config.yaml
n_layer: 8
d_model: 128
n_experts: 64
experts_per_token: 2
d_expert: 48
d_shared_expert: 64
activation: "reglu"
moe_layers: [1, 3, 5, 7]
router_score: "softmax"
normalize_top_k: true
routed_scale: 1.5
balance_loss: 0.00898
balance_bias: false
router_noise: 0.05
router_bias: true
init_std_router: 0.0122
lr_router: 0.00171
n_head: 2
n_kv_head: 2
head_dim: 64
vocab_size: 1672
norm: "rmsnorm"
norm_place: "pre"
norm_eps: 1e-06
positions: "rope"
rope_base: 10000.0
rope_fraction: 1.0
qk_norm: false
attn_scale: 0.125
tie_embeddings: false
parallel_block: false
init: "normal"
init_std_qkv: 0.0655
init_std_o: 0.0655
init_std_up: 0.0655
init_std_down: 0.0
optimizer: "adamw"
lr: 0.00309
beta1: 0.9
beta2: 0.95
weight_decay: 0.24
lr_head: 0.015
warmup_steps: 298
schedule: "wsd"
decay_fraction: 0.927
decay_shape: "linear"
final_lr_fraction: 0.05
batch_tokens: 131072
seq_len: 1024
doc_mask: true
z_loss: 1e-05
train_tokens: 421200000
steps: 3214
dataset: "wikipedia_en"
Below are experts of layer 3 (counted from 0) of a mixture-of-experts language model. Rows are named router (the router's row for the expert), gate (a neuron's input weights, with its number), up (a neuron's input weights, with its number), down (a neuron's output weights, with its number) and show model dimensions 0-127. Each number is 500 + 40 x the weight over its row's rms, rounded and kept within 0 to 999. Numbers have three digits each.
After each expert's rows: a language model's description of what the expert responds to. This comes from a sample of Wikipedia text that the model never trained on.

# expert 11
router:551503532440462480451526483422527526486609449500492516549491501469526505512551529485476514498479571476431467551492463429502473426477522468479444508496529461534492521507474469478481504509472457494491419525517514571496529566556503536513502519483578568535527484492553514525549519465435550580522495540563592455507552473596496533435511564541525507525427537450490478507493420527474499552509
gate0:512471500456473436515540529470610524486531462555541462526522518486501447465526524482548422494496528481439455507505470533490505530505462533459589498606413535467480432557571501484475446494416580473537514508528524484518471521508415537542492528499557517509526460451454515579532535467485490488433421517416461537539480469513439509464483519503540513499499529469547443536546465497529510526509
up0:468521521508483509474474617521571551502564403479454499488554456467555473511577497529494535520431454520526496498466498437492486450450448520518503520476524523526513524467601441528452569508504468461532550446495533426448516429484440560514467530491508486474439503563533497494524471462540461496420482500469438508552508492506481483494518479459519513577529497467452543484463570540565444545507
down0:613509491538482530441564501536398499538594570515491531483456451519545478462509504546580499519495520589497459463458511451457484526480528518487415478511502463505483501580570430546471457540538480485478471500469521598494529529498507559501511515515502499512414490459482511526499411536541481530471503498511523467544490547524502486472517548446469407459501452500510465564490538523555484505551
gate1:461516525523470521422365463481494485491521496435550504490530553552452531525487488446523516487474504459537525527449534532493493492484481487508492534553499450498406416462523438576496516426480502471505494564497500525469563542423509486477548449514466520465498520576512536501440538514499517518495471534514501517588482512515537529545520451464555532436474506564505434445488553496576566422546
up1:530544568452509541549543450507514488488497475511476586546529608576526457464547424456478440482509507383563491504527499444473515532518464515459585547562496444490509509501463495502503482429528483514517474462501478511494505490555526516478562522483521530545528484518437519509440484532437493589534525488439496525442516496504479483528544533562520520511565558477511529440530523569531542494411
down1:448510464456459532522460534478448403514459559503509563532588546516513491460470536509506502533581468577502519509469460430514508481508444423494487536533510438462488495497574549536525475484467513509523542427531497481583472563495515532463549559525514511473532512499544484503558487521549423531512509473567456508471480483470519520537360462477470493551509523561492449472514538521519560435521
Description: Word-final pieces closing nouns and verbs, mostly plural s, ers, ations, ments, ies, as in count-ies, possess-ions, schol-ars.

# expert 19
router:562480486507534457569546599461516432409576546542517464472491525470581524485519490512539468529557469495474476470574516485521544501478613516573509502486483515505488481473494447477454513459452411488567484450482571509574487551476464572492470545490491513548502475508529542502462534471511523516530489521460543531528513523550523469470471505503550495530475509466584505446529454503462569560429
gate2:514555511512462483498458517472504405435560428413505500497501509479522511532455492492520488478511539490505480517486523437507502468548481505475522481540488568457503525516409530464533543505550497567533510422514447466514535474451502521485591516496511587532527444558463494524548551463430468590597528521565570548473519500422485500488528555503558504529558516481471429494578508521474484539508
up2:506558522488472497525476506552425495503574491538442492584422500517498505465535471562478531455582452484538510523515465480499449463572490516471447496577483491498536461508484502532443550510505460501529504499601497448493451533436519539495520502494576455506541476531545607455480539584554498429539577531509482465582518520515497473471491457474493491584423506476539487509488481484479538562524
down2:521479526529480526510457533452524545480432504544470516546553518534488516518374523497504433489488502502519488463460428531403556431542472463493472538442456504520407471506540511523580470445523540501509519490469481471448542497449489431509438511431561444485446529508522490491530516531448473561490509513597477513554507453502475482502542462542501539485512470501434466470441545439406511481517
gate3:448490468426533495496496515562534563417597485532487467560502550515502552541496481392509542450497449457434485509494460464495490485536488480464526556449486458440455539528508507512506474519489423442498500500506429544525481495478495470426464428559506553499489501412507493449440501471564501491548436539467509419533469506429513518498526528542545471533520530556432450469467549545520515517525
up3:536611476478514480497542513479426477454498548485505438520476469572497446473499481524452458490411487565511459533546519461502484529483525501473550491521415505493480541456507476497572421590495514552471497481567458563433471437489567429508541505519527458511544541457492440513477452466480482503568488515512529531457573547506524485488482532529512563564505516495475508564496595529521490439538
down3:450534438508539503518483478508485494454530533508504521508493553439480542549568490499528572492494492535476449501521575496563520524513439540546480489530479523487565475525471462461444502482478471525485440560502569519522569431542515501402552448491402541497493474488441425482447494544586460520550493493462473445471426500534426491452515535509465454470523521472524475571536469547540493522593
Description: Final pieces that close a word or name, such as re in Coldstream, ard in standard, ure in Picture, le in middleweight.

# expert 23
router:523472556571504483464511500492526551486521486514481534488483464506473535442507493516531479461503532472537534514544439488459491459518463481492473461452509541557426426546469554488563554472471544558518500573489518424468513483445482562533419567460473472540495523513591499532581537568483467435500494566495498552461498467486473519475502498552422442478531428408477538456475530502584483454456
gate0:537494530471539519552445570584476545470488531510529477484485460458490515484573535417445530464583479522482465567573511427490537464514468543476537448455523451472545464492476608504462471462475461579478455462420483552563558531447498471524490520550495495524519465441530417499549528475446557488465480478517493462489454498418513464495495555495479500463518481525446546435502521497504530510472
up0:518502465516516545433541473499534454466490508565456529509448552451505501498462458496543487570468414513466466473467521497481443535548488443482455529541519567472535481574536542540567479554526443524523496474566533442436482491475559525478459513535513557503469564565460492469472496523502419526401552517472544487507505541541532542463549431497503552497477459546529493500581559502433468573496
down0:505482431552498508532468509497498475547468515513501560521507551506497526480521530427532573558615564497541469498460492535485506452486467501490440532522580498530514427549538559496458488528509494535504505501475587500531509534553552430510561479549522519521542437446495480494558490515540461448511551485444474506418433561510485520551429471499543520460531516521526565528383481504558526454502
gate1:500472505531540539491510464490560484491490504572564509532448504445448469477544539498453498477537500395531486512485468533536610480537475499497535474492472501471521464540437495487423529514568465547431443521531442500588537561460483453465509490551509457514501413549546426521509466542536498500479521514530540511489430458555505453511586427522510511530522468466498534465514458433509590540497
up1:423519482494568495504495428470483516490488467527505401546438415540470519438434448506536482482456462446506466487455490448477490479489448591518549520504498511514503526442486495493526516521485529539512510446618520553459494510482477523528478527514550566490445518517529496512420496489467520516463478465468516432477563580412558558470493525521505462543451558551475503543530548524513435467566
down1:498510477526485477423429487418515426505497505590475511429450447585444502512485470469506551474497431485527520551510517601519504514539492466490486507553496541478540515515479474537425539494500498556483444533486543510456479430453506529503566547479456494504464532506498483566466451516542536469461446542425380498449496450498484533453474448517497549458543509555525500537485543572495538529473
Description: Short final pieces e, es, us, s, ne ending names and words, such as Le-e, Gnae-us, Eav-es, and e in equipped.

# expert 34
router:503589582434452485475508499562511509509506438549472464469553462536472426537485517534493548501551510547537600551549495450462474486423531492549524473508537417464401510505522486445472508453478499459546505464452416492489458485436435510474446502461431529466492492447526508533541513465488448433555470538512485552484428529466469543508480479450522494452452513482544537492488470498455474475480
gate0:546524494470505509498474496564501486575518526476541506450491524453507493386516566473508518474435587484518510456500429405500456421479538504435489491600549465477551496462590455541459524463508537468508456475489516518491516535541498481523497527560547498494506435456517456525465509433510509521535446588427497513484446486525491496485526521507440492499483397523561551537454524559503458493499
up0:564467430520494494508464466512496534529488468450573459496542545479566567447535534520561396502501501503555421453413537478468458498499515514540512519477489484518498540486535536456459489510542498468503582516550478495507495436523502576546442539453472480504486476478466484502473554521438442526526584434516472486377540420556484489491520478531551434481507545539541505508519502466511469475434
down0:412555508466485468508506526458443524475479512561496444507482464543434519497455465475479553443541438479485528525549455504469528517483499461505553446495592559406483479464453508473432506449451492525462562496446546534536532470500485466552492534464461472491448487497460449466512397443544474511503540565485436509540436499466490551478580494507506500442483543431538481490528542466465484525587
gate1:514463511506523458511422477426579496538529531532541558511451469517460530504480531450474492512443510497473550522484500535556567381430522465459480508542494566484482481505520541489588439525461518475418503511470556489518505446611501476513492499478444454498457480531477536517502516480527553504496569487491542441486534492519426540411555462493459517454478411486515532530456551455484483472450
up1:518494484511485480462550472542496468439491541449523505567538559514565501447522422595565537494544433495476431532468486473465471563528443503498546554446579498521520547496481503531501497517439510596475551541523444462494529547451539473483530487475550554440541530522588475554526503514483498469522478502515460521469478547507542442553424499498508484553513621507496515451499474458450477522519
down1:485430456489444557455547502457483522493558499567522525478554412548455510490562513528504484442442494428519516445490518490498457463498434473562490520461435509427519516581492507484533460509519546550544486524582494525473563524399537464504586495514454473478504493455488424529564522547525531431429490460518514516531545455522538457468538441489554530459518533450492461469525513500492475473465
Description: Single capital letters, mostly vowels, starting or inside all-caps codes and abbreviations, as in GEO, PAOK, SCO, WR, L.E.D.

# expert 47
router:440555556543504549477574526445449525537511556489515508473536493497502535483524486469538502496502478445462499490408495495498487533474513447474440514507460543494457484536556480514462377466520573572473534602507526552535486472464494524542542492458471414512478505577522460525553550524459493464487524493511394494493547471502539450489557533545481542464452517548468538527435580537532512505457
gate0:430508426519524507534482519435504515503568535492473509527525567549528477446507534539507444435472565441537515555490518374538510458462510519452471529481497545462502461567544541476475537495509497459429475524533494475553493500518469502420516521525474448523471492596499513455470494483465523559436514492494554498425539495491492487499413475552437507472577520487527508573512518573429465558516
up0:556528499494559448480519508570493433470477493505468474495449509487421453519484511386486492587477474545482436429505578538495522543519435530486529512485514452586486495508493552503468453525499480518553488487503457536507488516490509453560488548533521515510645554461515502542436439464506553468523521527474531494487471504424483479476577589487558497524447472484501434528507508453554498484491
down0:424496584488488460468549462441524442491561502502490537449527477540518507504511486460537509532535483505543501513493475466513526555486591457581498449548517562424463523499439508434483504548491546519438474465461534523575474455465542512523485469562505502517486446497427566510578530530472524459462560514500526540522500474568596471476443526466551523503476459505517531462492445495418567443530
gate1:543496547462503558452484492503522499432526493426534551507532507464494545398538496484485483494443557511517505437470476405495495458448485525474550481505562583530547486508525504462534463532547538544526441567482505542492475506499476514484503510586497548553505540429480471542544489488439566431504393436564481529508467567516540529539475504485496564425483488548455478440478527527520451516527
up1:532571508548448547545454549548453495469525490504557534476453501533523552504427447530555542487494492543543514524507514452438513441548547496464519520497610615555463513536517488510495478524488540554496508528453462554453574503525469437463527458491514473489546568573558463526481478468468532503497440520507465456510461488465537511430448451439482518492421520525462451497481556538491457549532
down1:540485527507496470466584499437462490550541500503521497432504468488463506512517465473520503578520514532539481465539512469483548543440560525513489453424446582481505438581561523504554487557538510484492531578480524485509522554513521459500478441583425508483481517499519466492523565483447536520520522418528499500477467513398504474489478470476453401543547531477434464499542465516502396530452
Description: Pieces after d, D, e in Portuguese or Spanish words and names, such as d-as, e-pis-ode, d-ay, Tex-as.

# expert 61
router:495497425560501569574530541536465501457473515461541530518503494495569451508513408471488496511494468522518444462507407541488497482529524521419422567479423553499519545535543505533478484557443507488508527582448497501496609492515468474548449546500434494514496532524500551497509493502525523487435589532540510513493515523465573476560481519504481486459469472431413529423472558492474495511501
gate0:491425533447501488464466467582453524466493399495486499538496480433610434480611538514577532469497592474517514502557513476467477457468472570539534476513511496421547516473515443487463531500506435570454541504513544524489521518486491551542511521479501495518534507588440512503479431476476541404527439457552458500444522546512471528505487516499497507494504512534497484544532427513462504497506
up0:407444520521500524483545504498469584600520546517526490536527530512513502517491518553512509505512423499514486560500485516505615579514465520528513525528530519467479547489506569615532528533576478553500501467514528425479561586464529512500418502512455545522499510486555547544509513441495520480572418491530534429542502448495501549538507519486514538481525457517565504547529499516566464510519
down0:436462497512472437556494495542452513474466555515489491464501511473567418508494502503501508505428507480481500517524551528498516483534488391568453442512579432467489506514506466487503553482533427537471568531435456491518485466520497564537484455475519477519532545504498547477518484443529437465476536461454546413447513518473553547473535476579502501412511404399519516462550508524456490528476
gate1:502436442521525543481503563470588403466521475528503399566536500536559517483537447511551567527474494487486550465540504462534530502551547454510436508515494459490521457508446548490498507491496462484527444446518474414572503543544480597483565507521562448502512448512550521486554477558541543563544477560459501474484510539477440530485473538529543491533555476454484473523536451515513442528490
up1:436448452513465505557525490492505502526515525610546514538531544544560539484501501492543493518468539515535504450563478523489518539522480424544451480518508582500516540473478512471488565441412474532486521543475452401547448537534491516479438503524516474481510416491561583482575541496515481502508520563475500524500504505456543489582466466507577498449504499430439536490452518556454499427463
down1:465552516503541487512496508513497592456521533430542555525439486467538482444460506466439408513517465477524490418467546470477470486524489504559511459492554515515510494477495533540577507549537488495460547475501501469506510474515542429525540485421416461464442394564530540531527504508505501475422501472443449528524493547505534483496479520462473529550544449536412469511483565430582467461484
Description: Year-start pieces 199, 201, 192 before a final digit, plus mid-word n and ad, as in Dubrovnik, wasn't, leader.

# expert 37
router:437473531487463552548435562472447475527498564531566589445501577554555492528518493582586451495497461449471434563475513531492461455472539497451502495438514458499518505508520462507473475443473512480466543538552585516503514481535545554471511468499515485464490497532500471461433511556534520582495511557549588496554517483516458516495441472453500440462478468487585485479486498518457454487552
gate2:522496503494499496469423464530500439492554526500505501524541437574540470441480556384495507434524492493441496550543598502512544469522571507461531454424509487439512527458471556490527405460545493469510514555473535463497528479513468469495524523529489520491494441447575516451487506547504458482498455506535563520543538475494440511546517587567534519557442513459504507476464528530403493460483
up2:457541520449508454528454469491524564511551534518491482499498438549522467455515515540491504528541511484525578508478537487519503522483455495526565491496526454471545530513491519468490491487447483521492516502517506548468528572402511561531534556514469517508480457496463481598517460476518451587464484493536431538572470531370417489540528585479526458502572517469528484442474532511525581536409
down2:495517545471563561466502495525502557486452481514439522485435500540460489507447527475510496468527466490541394522480566491579571454524561487470496446591492500471484514526504548421510481453433534492532453510509524477520492492551480476560572503460510429446473431475509477515525557543508469448447545500446511469607508455454469519514508505481541490526568519513466451414466532520487511427551
gate3:541497506488491481486390488529532505451571442570535582560492500384485444496507516496481466497504537562428514426538480470512509462468514529492530515479517458516460466571439574549503511453453472481515490449493542461552526494505473501433474514492470546489524487525419471549497468403510477517511535530460557511405482528455475572513499462483561521493501522500443496523546546463415519509489
up3:554466486536523496485480517458533441506530509483471497511584551622524503491449496436477546444472533516551476515556621540475517516507476449501501534514522465503476521416495476425426465517567502491475493513496523456525478471585506439590531483518519512554541497524555560462475499544533494495483489489476548478474515491455471370467555491594492504512460529483471503462476507558550518500476
down3:485468489504535460473471478444484400504489524563474544412495528501506492460486471527502431491540453538515556443495497446578460598480556577501520497511504533493516474522511513421489424531462542492421565542515550515471492448489533510447564522583465498478434426531530473441451435536543507440542550470443539509455430509469506518536440516504454506483467493488525477522465484482535501488549
Description: Closing syllables like est, old, our, ort after an opening letter, as in westbound, 8-year-old, source, short.

# expert 25
router:453493512438450475485554545517531519550445467493496436491558520529564480506458466513446580496435510547510558540497465491459460445486552575470406512571503447494495449489521461492530489461420497491494503468496443509470445475442527494506480540457541542492475563540481406503502415454564454444524493458445452502518495510516463552485562564447527503487437528493490542534515464495502507589484
gate1:524501517457532550530540431561533494543502458606568582506519448495543456500538469515540495417468399514494498485473456450524523419572396469519465477486548492525579506514558505530451495482518503463506512523509479513562492501551486493456504549592547475499488493548495486533564492522500511528517462527478439467508526463413504577474473555500447496495578430541487489478512506505519481496455
up1:559499554544518475537423531502487503481463485428483481473516473593506530472501510474541509539482523484475517499494564511523510527366557495439528558503530520509514526474528555477519493513509515495572489464538497484463526476510599529505451559486486522551444492562525526470448511531487505523472506490505509546500461538555580414595428530575461547507518518558595538570484483553468517530469
down1:503490501505446513468517470488447462506513530498581459493528496461530472476517540496466491471605519439468449473506496515544512462515533448493443530385485440527545493535540520571467408487463508458496506487535441469491547532498517535531574439399470503446480526424501487551477438489446503500511502571540536495583491419537475464418500535453512517481465517498496536459500552430455524541524
gate2:469492583491516539488514531549584500478498516457467526502522548543470458485511493446501463470452489413485506552544487404519532456471526492449474629484561471461491507491527532516455533492546526465469529492509463504497555536504477503504497474499483438562491490421535506458503499445490515506465459527502513491498554473477505526382453531514384576507534447531535542457434480561551495536567
up2:453502527399486526482440511449481538496489530566456467546488446562551478533559423517522470565423526535491435493549385430486475493503522523479520476516423518515506495427528490491494541511448501485496484468538473511526543501511482485544462535521482512494501452466438532480485508496542420491432538498467541549503501529514534494578461486477414512473513493552415584563438463533460455490479
down2:553502544521551429506464486483504541490520468559533441524497498450544520486500481497543513476497493497503488458535504567449521488476453502479468512525530435490487504530524487489579460416526502556518460522470527532551544477467506434405448540489537467426524479461561558486575534505466466551579476555567498482578466461462461433504465473452493431580444482509582499423537475538446526481495
Description: Single capital letters inside acronyms and codes or starting a capitalised word, such as CDC, TDC, COVID, ISBN.

# expert 30
router:471481551534521478484523428455485528512547509497492567440506522540527558519460509555561458531438491547521481492511466532485437437467576439497479501535525469447434489525541381481450516540529471437480482532453556486447478477441519517493451521447466497508463496501486604512497530465478509457579554559524540569542535455561474505496550502447472496503446568480495505458544453549572501496479
gate0:400502528472563580456503434437522427523545521487510484555450543512542473464511553551530419539478512505481428464456554449580490483463503409501498573495465492457493513475511451529519521522514494563452456550481512507530536529453509429496547545525421474506532501474499468464508413454536530507497425506505509482544444491530499434483507524506493504414495504557483454506464495511477572452453
up0:463516532480574535515502448522516522501458413531532411570491584510507526532539537536490543522487454484485504481517510471524490523485482468513550556568494481543598460469485524520428474440515532466523460472533521485516401515511455578547488527500498432473474460419542517538543537533544517465501511535558498493487501418514530469494516537534368542505539531429531520546478441509523542509466
down0:445486492453487572517525484455492516542483490556485516525563511441445532498490488546497533514540516387459529493520472526404452552509480470470497461483513465449500497535508554497534518528510499459591509497544536471448438475499495475565495482533539530546496501546494604505511477465428545542526455464534535522590539520530537466498592544493493531553393514473482423591470498512465517472493
gate1:421584531472531559504538460463451529523543515551499548521495552455439499469496537484518487433461504506453503511523545454566537467471495557466507491526506504439436493503498546533538515571481502544417476588566451538525584498485465491490551494510460419595487449531546465485520498501544486496523554548537459467457477468422510522491521508472487593500452502519429518484478486462523449426494
up1:521540489509533555501479447529549545447430498495459542479475487544477424522563454543489515462501433454557585572488506548480460507496502540550455498476458533420537485518460485496505516443592498508530524476418557436464485514521530544478491501508526493416474568467493524550484461521546485569511536524441475547506476429523500494495477471529490466458608531595512489453506557540464544513509
down1:487494523506479533516551511475512447525500494565511449514462540491472443565456504501492503509503439502552550493482486524488509532551478537436458453530465523493488561609514506408457478527461495498471587451507495524523503483455466453509514504470481589517478452522471465528463546501431503555510468555478596630556469431500512496528554442479548463486446460480494556538463486510502453485405
Description: Middle pieces of words like re in w-re-stling, ear, ight, ater, plus numbers and month names in tables and geographic data.

# expert 63
router:553522403446459495511440436538501522506495400543484499477530551450507556515493528544465535480424602522471483520541534451489503529491489513412504555496547489529482597488527584495478479519477531518478507445501509451481424475545449457448551420483519501488586477523496552501514520507571489497484513429473546446508555515462463489530511498536504535569484510555457480532526522467475548524560
gate7:473422512547500488482371462571531500499551402474499488523535463464511520541538511504481446535496526574530501532532528419482532442541500509453551507518460522552485543472482512462519524502514455459460516476472545452541447484516505488527500593415494553567517526519525527503535489556526427442564440534451540460474528514480476514537420494501505506516536493523513415526494416561466519470535
up7:543484503480435543518386474546495494467522533471496492554524456512575469516535554540536522503471514473403481576529559514549551492534467580436504465479525486489543519557466515528553495510506484535436454493509431431518477556559492572485515436521513507498500523572557507452478437493496476435492547487548521514510562478511505509558575486461515555521395453502500496523463495539433537512476
down7:542480435476521507497520527491454545561564492543472563546479423521519476544477437452474403509469501427521472499485464535395454468493490513516523464465519467569584523488474490493487554491535474457490491579502460531526464475495510519491465564506500412524457543443459496459439517530509458515520448567552506504513551480523552443541568451533489410485542514433526465500497487490528527534580
gate8:508493496476498590475470452504474521545600550559473498480475568494468451545573566467523486486576492510433564488486476460515484485576500504560497563475569473535491481483534560504474593511508463593460512558536498510508507534511464452496491446488512450511469474564449491473486521429492494457445488525541533388544492500546469517545513511484471515508571426489505477526535504513592530498474
up8:483563550408532521498454511516484466521541532515488535422475559503546491508585481480515477481570548529393537517493461403536533525547556490464503510506625494445509536526539517421474538527480510524493491592494530460477516517572503527506529457566508455552462488569462490495478554543509434526436542539541489488528500535546456501555519513499475491498526451530531519533512407503496506504484
down8:466513508558451527517504537576583566573480507534512462507475468518487555524505461475499543512466583462536522429536568504525425570497482477527490510417526496543526473452423449462448506470519467511434570507500574508516453497502522428501460455470471457428490492516479450501552490546457497498497459480513547427458537508455502478543484471523486535430513526561545536514550480437600479490501
Description: Stems awaiting suffixes like ific, med, loc, stud, Ind, eneral in significant, medications, specific, plus this and American.

# expert 13
router:519504453463509491518506508496604512499518560538442500447491559538457555561521526582519546498538432521505461484577573539512536544501465557576562449456519573449504490529475415506508482476550518497460505530516514468503460485506525525471533516571453490451461500515464509568485520543579543462500503507490478478542469507509491526542449456371544482460446490541541481458465466500526556488563
gate0:483539524427437567561477435433489523490533488481419546463519599560488548513547486511464436503501497481456461544499537476532561515466429536568486532444466482446439498518494497534523475516471485457526487478504513597513460507527414468483543407526535557483532440543441471517418496485492499467464569533503445471529521448477520439483548549521512505460501552468453479520476546528495485483467
up0:444497473504509409525461482489511471481514523497467465546499547480409500582607507461501457496488521524521474510532471496544535440516500509514536537476479557475440458518497493429486492529550559494576547585527547530454479469488520498482547477438463547493462450466463465425489478421522572467425534512459587491535502521419573496474550477514455544441529475534569529453488502517504508468502
down0:485582489542439422476483523507513540525508530438484480605515517560484454518517527503482509529523485481491464499444435416514532480484542522537482510520467442493483524492508556417579491490458513468529487566489540607537517497514563449580478526602536541540574564469536503485522488492457536547455481529541531474477560519504571494554513477466431402447507518497491486513489492518489483533497
gate1:493443416459466461539563483481507555557539497597465529479505566457541484516528442497563472503431476504400503538555500497514530481411535473520509492525541533475526486565524503550517458542436385448423486523525485505471448510557480495494530470553484503487528431525455519436445500434501542490569495527453465497502546485520505500576444521505443538530516470466493511524561483488520464538487
up1:569514463518533454488535606487439489480482519522388496476561472528534508508450487534470482488488488452499494494503470519496477542526517548515562555589515438462475442555467522525427492492456458463484457477461461550512509502525441559456568450526553523444483510493463568488515518485430494479535453548437505469469563537554507411552453443462497539467585491508465485486566493497463474517535
down1:559595486467433445503464408465477519454491542528502446460452532487534511492506509516423502455501505506498477541514548459495520530493513552557534451535447522547563450456448427492428498465539487407445591466559515448490439507458509536534490474462423497517512531501508462532518534571440565514527518496474442535497462477527454549480475566458544518469453484551547463456508474508493457474505
Description: Word-opening pieces like st, re, con, pre, E, or mid-word st, as in substantial, restores, conducts, premiered.

# expert 4
router:492548589538492517490530505537473502373484559503497467478554457514506492447461481443425503467552491499547548515461536446480509546459519511509555536473542569506555517547450554527495487511549476472415515474490468484473459491465517460493458562521486493530481529416495474541475514552530523432465457433413474542443516500482468531467449425531500467479515457545468506473568557512437501425465
gate1:481470504468486463512464422519629460518549480469443495507510454490582514546506500494458574482465490486372559516489550424507517479551442532515487513519491511476558460508424487481504442541529506567502454394459480560553499532517505554500575502502470524497539512515499517539504486530452485490504512487530495459528467510454509492460459513500437544549471509524442424540502402480560477531504
up1:512500524499497525461506549512492503523516468486474525489492549552458438495484498513572463448500537486557468455543426526528530564539526479556576505447504444566399466457515498519544569435467520452507524549542452456495506439512436523484455467484538530455560458536533577419558440490533468537581546515480513520533552482516531558538477469445585463518512534460485494500509576524455460495498
down1:444497426487513528462531532535531470464451457498498583511479572456441481451478528463449437482511524504503461499412528555502449483514568473513524535472420479495552466527532528525503519484505526517558487439550514567523568450501484428546484481525571473492542538470478431492451429479465557445501537521510501468491441555542545447497481523484478484509564553550500514571442466468404502542532
gate2:488537556537449457505475482504493446480504532370492487496477494517433476502486522518499503417475552495469523501565508423545528458513530534481462470501423469509502492456473446461434529435576519537412473479473475545488525465446447461467432448493523519460522480499494548492534444443433456482486487473536536518516555433478492540517416504400426439486551524468491473491438481473514500461483
up2:462535499471434484538467470493423438394515469548520531533524483569507520520481530546467456471552508476453517447491498496479533424500469433433450490553538547502503511562479480519431544528513469444450471457456599498497459496496493459486470549482483529473507524476515517599431530535483545502482436472496486490531575524443420496449474456474467455512495477443495501392522506561511520461479
down2:564555447525579443546530533540515503466476522411474452461478518453561563502429502528509453549487513493484498436443463482474512480466479466514500518464480459480502541426454510430507524443503471504484604512496466551506473574492474473461529511475534524575466545550535506508521511499439510529519475586545516414446487387451506457433528491531496472542483502471474482578505502447459490476508
Description: Mid-word fragments of personal and place names, especially after a capital consonant piece, as in Gab-ri-el, Bh-o-jak, Mo-ham-medan.

# expert 18
router:515519496417467471441565450422473485519450479547520495570430502470511541423491462532455525504419579477500531455462514442548473465476570482493449496493469467556517526469535532489532540529534509494534528484485562586487489498545501561469553508503504533503537449491528548547545470447501544510484459502551513443502525570462432480481473463544405490520488513445466526592472587485494453491482
gate2:481445450441528532547458511504574514526569448552466495509428513521470513549507545491508497422456477400507541540480450459531543517523521458543479506515495524507462499464508512510468563472503457507506485435500574490463499504517415467490528520456531463512495402497489434526526424485528517511514506456535513500522557499538497578457429556399483485527484444536479411495480494407442540507450
up2:468516541452529451453511487474515468489556438541532531515476457535506532474504507522474474495431551450525564463443467412489505463520511515549495508551458509557513489508502543517406570471496437498484496485442535468432550481489416492486485466449528551504486458549438477544495450496462518463456520492474503480518557531490514589453395548418525434461517475475439467467571482518442560521455
down2:500529534499450503486478446521555586555461523509504474467534503494436556537468537549517539480448469504497498450490433475414408507497481475471475513529537513428537524549525503519512509470515458436478481527551473535446471508488475465395482559493588495515529524578504465517459562438472546579477492514497453494461491546466523431509491572540493503410435491538422560508519508500555518484465
gate3:522467508511539470510540458529551562412454446496554476485481524433543521474538526547474533495465510537421538542548502461518507429556458611577516498509495471455545531433434528578466506559454484510422463527506484464502535559475436505491539517512490553580514521463523491515510489507455532496501453553569522501500495540469487587576488524423517484549476556483495480519474491512461515459558
up3:483476536567487521568488538516500472480519471525506508497521486531511534480497523506474488501477459491439504489450527502527549494423508555527561455502450484490549478423546545492605485419504553442455500488471547533521462489503497557488564537564497475564541506579501487477413567497443534471451441529507524482585496477456525459446480460487520436479420435508581504534449516527493520576426
down3:465486431560594468512479455519537466530449523453488489534472509467510509441527487505533548469463470575516545523489482398488480518498526529555528452533485480543509560435412515480491564563409509510409588485483451499484466536450488483530486480498472458523512455499521498487545476431503537507501451524451491549428426457507461469485536488561416489513509555505463493534453532425501556498523
Description: Pronouns it, she, they, them and nouns film, album, often in music-article contexts, plus closing parentheses and suffixes like -ivers, -ers.

# expert 29
router:441486499542415495504489466501537502507517579435490516435626521446446416504478533485497557533403560506546502441562569558476500467521468516555511458433499458529500531475485547485457461467463546498484544479513468486561476507476458460531510543470515474455444508469547489540564526501531488473513601495549550470495570539490436496499429515495529485516503469461473507464474508519498433499448
gate0:448511515495483532482461448548460460529522489479493537458502578535527496516529500536585442495428495499454467494539444491527477476486516515458458570462529532457491525490445496522522536427476545468461510533494541570532552468519510550427504509570406474457433495474436556509483496475533497490514506593559486493529506516557445507551533568454501506500425487508444542533486498591424595486473
up0:543520475512497511515538439571509447519558532497505458540463580471475533518506598505492512586507573465488519498526478490533495407467528492545491477546428600510501437521526558493518465495496498486489445505560546506472545522540523500473541476491607507586515503505533499604447446481464474560518471495539589446498509510511539482529509492514401447490467552478511547484535518449485528482497
down0:519506480414475496490536510540481525485495470535512518545538524554519424564532508471505506502528475522506573516507517598413476500524512430450436458492415517504513514512507425548501550516483408520541469492496502442512524482430511502474501468483592498526565465510462556581521498481443505478530551497496502504572507526444562520416473515542474501538439447562524477439497441516534486549418
gate1:446492518524541489456537498457555536460504579537521517492434448519491522464472529504511456493547523446464482488486501488558621450425560541423484493555496545416479505513488532501544513512485482523485463503499478493516533517505414526449455493527473549511535444560497463525563518468432552474528501468482529498438459450532479505498470551434489625483448530534500459481516436404456477518470
up1:477456468488499500491571517538451475540486428459538451517505578514473504538549520431509519485470492568524464469555437497498487572510438459563522520563609457462495438482589495497498568484587473523517517505500480510498475489487548514473450513487543502506553499501454499536442428470526447509522475495435483494530411562425537469494469493533555501466563516443547511553499530502498565534567
down1:550459419495469518534483502464498512539515484557445548530498496506526476482512497498522465534440387468495507498566522553482527483478535492434443466535581435405471551510479531487503550449502460509465553448512507528551489525462488509456498524509524561578577495560474488498507530535556453462453505500530459581484477455441507558513474497427517469474546485495535384519427548541505497550516
Description: Second fragment after a short opening piece, such as a-ut-umn, He-ad, Occ-up-ations, plus spaces before numbers in table cells.